Weights of a small mixture-of-experts language model, trained from scratch on English Wikipedia.
Size: 13 layers, width 128, vocabulary 2048, 23.7M parameters.
Experts: 32 experts in each of 11 layers, 160 SwiGLU neurons an expert.
Below are experts of layer 3 (counted from 0) of a mixture-of-experts language model. Rows are named router (the router's row for the expert), gate (a neuron's input weights, with its number), up (a neuron's input weights, with its number), down (a neuron's output weights, with its number) and show model dimensions 0-127. Each number is 500 + 40 x the weight over its row's rms, rounded and kept within 0 to 999. Numbers have three digits each.
After each expert's rows: a language model's description of what the expert responds to. This comes from a sample of Wikipedia text that the model never trained on.

# expert 6
router:552504503493503511465459496515515425454491559528449523470478446499483495491591455470514562505531534500502501490448479453476460562407503475536526605498534511564462502567461446403393531480501510504491594488419476454515504502479526498518521527543450529521520485471523471488446507553506470482485471491578555495597462525493475500482505439499452527528403505524472574460461542488511482524501
gate3:507477534521543541484508520508511523555468543460490481527502435547534481407519467504477495469457491505535492484496591448512488562474455491493560513528497417508471481466503524519585487467517559413587475511513507578530496488443405447447517532426477485527518481558508494489496526428515475545513455478562426503534582466493514574476499453419503463556508541478500502482549431429457511521516
up3:510464497548493521566488469458520419564539486471497533482536450566572538508446469515583558547454523544528418429549515543467538459498478477459530510488485498504451524585493483505492470465437487404450522453484529537522467532535546454521496486494497500565543478544439500522479538485497517518481522500507472489499491455364474479510537508445539538471511497570476468567496528449407514555473
down3:481587433519470557519507545482471525496544513473464533554530510459496507506553459470458536551443519532441500469403575456504488497475502541523553565461549501501504441533550469525550472501489442495544417541490500514521484455558466430495517464448578419522462433502467453564503488551501591482430511466486551529486525495443567554489494449489582481510466486540497499451498503443526497483516
It responds to: Compass words (East, south, West), degree signs, into and between, word-initial B, and to pieces in names (escritos, Acamptodaphne).

# expert 25
router:517480499550500522499529464604506471516426541496556582416563460434479500530436495462543448543452478495526536421449535494450460487546579477511492529554523491547521497516509437557531507555518486462559470484562554511574459541459484425475534502520520564418501447527568488474496536533467507507508465541525469467431470446489503482517411481491474486459495523549480547471496548484533506527501
gate1:504469483580438515520519456472538456503516500452471518488492570528544441499503555511541486527479539496516547525495596522496487452530496513484581467445542508408411478444447489517518535555545479453550466485552496584473540552526475452440512476445510440524521513442534549438524546534487529434496463537478586465422525512499461465491562509447478457580518474526449471493465514492463489470470
up1:430552519515565441504491465560476513521458423486574510474490535539446444551487488505508527459502541483554531513466439500487463469446514607487499538497491512511536446501469413591521552532516471487489481502464502410542494467449466499421563533450492459593542520529473433485530567456588526497482492510462479543529509524546461455550454435517511544479497567522504485522512525526485498485449
down1:522550480501437496506473479528504521509495485549598463420505474435559492490473505510535528480487463538614493519461565442515448598459464467522502499473544501415547528461563513480435503507461509512493583474481475534526525536633454429489496456480548478513493485455437481494492475503503502432470519516451516505457508474502529460530488506526536488569542477538582534528531469521418482474467
It responds to: Mid-word pieces like ug in Doug, cc in Occupations, hyphens and line breaks, and words like after, near, match, finish.

# expert 7
router:524465450553557497559488514445515529541543471441479553514550511439510510491445488526531463552483560435479439511541460528559516551478445508507548457510440536483559508527497516458410505554503538482526494503444480560489527463471553446505448521396520451504461450529522505470534513551500498468532433531549508505441525453602502503531502508419455482506588497433440480534473488565515528498477
gate1:499529508522475482497545429593553605521477476539534463449533563483468503491538540534500550533526537531498550475491453543550508541488454482535520515474502509507533514462543572438454547502492541460530455444521482509529506407508528433479518490496509536543450486439526525494489425488439520529544476424587510490436455536496548499428509562492422481558548430470507453441464512450480543511512
up1:500502465497500476491501476545484508525431550524497494521491468540534472513427506550476492499474532562455512465460484497389590465505474521490449566484506496554516513515497527442417482478512498551417538489580528494509587512417447500518557519459461599511514533561464506452513487533502564460445560555499546550509467558589474567430486456502564448467508503525498491470495502479479466457480
down1:572521494477533458468506509517444369504546502575482469531493468513561527422482485519565500441525444552486432479525498448565530525532548512531461461481544481493465490475549501549440495510551483439564495531498482577488538507457446541545440479374544527458492491427504481470524514524499528505536545532491476444571481562494552505428530458494504455496461468512533526531481519460519530516464
It responds to: Pieces en, an, gen and word starts pro, ex, h, Man, as in progenitor, exists, expired, DeHaan, Danish.

# expert 14
router:554416528534560533510517441550460520479530505574491539493537493474530492522513454466489465497460501565445475493522593422438551490435518564510466494492487447468480467477533532447491436477527485453589535528471502523504588564551436502468454507509540533467501481559563525492521542482519464491512518565410510472489501460413528495497441596505526491508476521496505533509499497430425465478459
gate1:571496450503473524484525507496468463577508438528502410495521463443456459500497540500536574466508462499535521568549484524482506591478473495495536462460462489570482495482524528482504493537534462487455520405451390427515496493477551500528503442498507488521610476483477453442549506527535561434551490443501483515458514487571470508507464550539526525493524515598445522509555527495454519460446
up1:479525519495503567571568416491530483447493500480576536415499552575487490451493485528530496499571538460479505479497430551498535445558571484510446448513488456435486445584489556475530499455496521539571480521518478461487597497546496494531501485493565516499467535587550534531511514539451487587477467478562516475513491508440475480457496438499499507454499488392466501477472484489512456525518
down1:454517437476478526558460577467467434439509500497490497438529446483499539496499474492558464421585557478498493532514428524543514461578549522509511455486506513511530512471576533475489519422478469575490510570515484430493494532457514489493483544534493491521493498519444546507498591420526496460554554437559490468537537526486538436495536464584442476570542494481521481513515491468530420453462
It responds to: Capital letters in country codes and acronyms within sports result tables, like O in ROC, ROU, AAU, plus pipes and equals signs.

# expert 21
router:570505454515551507474500487553418515516534552468501525573448457487542499515481479578602446457489444482446570469458546531560468413504462488530508478474474506486492602515516434528523546528539454478529392583484517482511453501538489499493500520488429524471490507460475535538493546500602489499539513482519499489551484525578472499441547529533568464496480475432516500475482519524463471515462
gate34:458538501548509487488530529603456535470530437524497532502457498524462488505463568436499530518431453496395556520551534456504534500530487460485523480427519564553534506514519514504526460538479467487454472457488477557552478552509443550508578481527534452462474479608468532461397512517482541509405493489513524520447557519553550498442474566471530517517448477499539479524506537526439455504510
up34:502497497505494415497502450484601479519576485511475512504527497440498465578565459510542528488543534537457521505561501522478454463439536498531575432457487513473432455476486512466462507495473477484487523541601540520470510511507450490486456516514513497434508557477536483556512449491464471506488542509550407519458510442507514564485573511489505455568516507545475459399589494465556461587515
down34:561472583494483533507506489448533412624512535554459524435524496486508563513543494556474483461478506478513552442470514520503541491537499488461531518487481439466450542447426556417429466550606465481500509499511524520456464553484508492506498561504503468473537481447500480502451489518449533489428500519562537537503537480466445560515515438481537502535548525561446493494447476413509489456529
It responds to: port and com pieces (importance, opportunity, Comoé, equilibrium), plus words like other, addition, among, became, music.

# expert 30
router:547489438446473527459453488506559552536526484501489530521459560511492558416457516525491448461453455447493494489453505552568615555522464512489493516530400431478564499502480492529527496612521496517443478481555536465524486480550469522455475552467495516489462487491480561491526498499457581494469542531541479494499466511541503503452474594414513510449528498575516463477557518490442525450487
gate1:463554548556541517454485516568445496487470520508550470552433446445471537543531547445424467510495489545529499445521448504540430521468481503560441435487522436513436444516550530455458508451601550447494511514429540494475531535583495494430490471562463488531523521526437488563493495489492460503536456552497486511521563512551496501506537454456494461502541545412497486428512541483517497499474
up1:477486566507506540536439444440533455515480537472467468458545463518507524516502486550496505481548507460415481530491475452423534518526474436452536562458530505446591473470488525510510455494399526562563456527470422526513461475453526495550531569474503558469476542487475527448518469552550502550475565496475476554567494466551561441547545486519494538502487431506457513572501481471486495534577
down1:422565504582486535520480469443508472472537553520525447536531557475532534530493491486524494514465522455424475444520451544417474544589506425533498506551474512492498489555509495517521518455556514438432500596455462523502498452522500467459574512423436477517457556454530521508469522562534570534438502472516465509534571551556497523496441491480471479533512477549494471472503507435451508459447
It responds to: Letter u inside words (draughtsmen, gradually), qua/amp/ra pieces (headquarters), line breaks and == section header marks.

# expert 20
router:467525566445497471581524541530581410485499504519471504475553498525464439485563452465470505558520503532477510533528536500564497480419513510486474490479545461521495527515453537502495437574501488548503500497509487502513529475520553542565568493546504465489568505523467478434495461512533419567511462532416553534543494492406519468490439497551489489480428499443396458459470526490501555555545
gate1:504419499514520508471515533550522475544520416512482442557460459491446494420513528503540541478491451433520483525521483485517555465477512557520564473515506484490493516538532480559540476515522638544519447466417506508479481474440528514463498563452569429476473490544474509544478536461488476444510489546500461490499536522454454537581537564468437484541482450563447478533473553516527472441426
up1:602453511496505492562517450454452558495450508469511503406535541520491461567444517506440448488495520473517486459514504518472460449525437491459467585447498589495492463496469469529455497458513427509498501491546467562491541443640492523540504512522443550570445525480578480464518522509485521553508523483499474533538486577509507479498461474520504529414526519497547464493533410511506497483507
down1:504463472561507483497499460543493556533566516563476435583503486494524494542432534581442497484438613497428521552462482536491546421553516467527508459513498494450464438514494513493516528411517473511472458570448433523495575486512451447474531436491470479500506517453552518496475490536492520479541426531455479506586455496476544512538494537498501466497429456516546540521503548556463479543536
It responds to: Opening parentheses and quotes after a name or phrase, as in "(later", "(PI)", "(more than", and word starts after them.

# expert 11
router:564443510467449408469521485511504517473504460496521469475541453454509597543479544517502533476464473466505473511548573613514442488525474499546542483480448501496459519417517522460506529443516466523463491531511512494503559506494527472498560628460530484521457470539550581450536571445480530486555491529463509501500566481507448507514512482518463516488548541494569418464523556484495432521435
gate1:527529456520469507444538515474474513487497522446468586479449484545544524422518474521486513549555493516465591376511496517486521591494507489499532467444409498435449519479497541496566466527421481461538514484454532500498455472498496541540455477448569456517492542483612517476519504530415488486504545509524496546475450566553493522550468525555491461548533475494565536459480470456510469519518
up1:432489459558438469483507529488453569495456485551539520488585485528543563488518439533469440519562464479470440469539494526458477521544512424540495531472479545523476431474459539560511504431499483502524457446505430514551496569482469566489568542572501472452540484486558595476539500526508532448498470450507533429466458511540479582495492562516448548472495460453506489489483474498435519529538
down1:587510486497505460503582514475496499448482490534553485552476527491465420407457492474504500451513459509497472433549524477498483500515492508476453447418457506555489485498452503568409503429508420495496506553536492504507550554537551474561485495459529438496462514520435550563494506507537512572516504496537559423477486491510546466558530530510477611416509517547463494546478475524464515470568
It responds to: Word pieces right after st or inside compounds, like wrestling, freestanding, frosts, postage, plus nouns like century, Army, Street.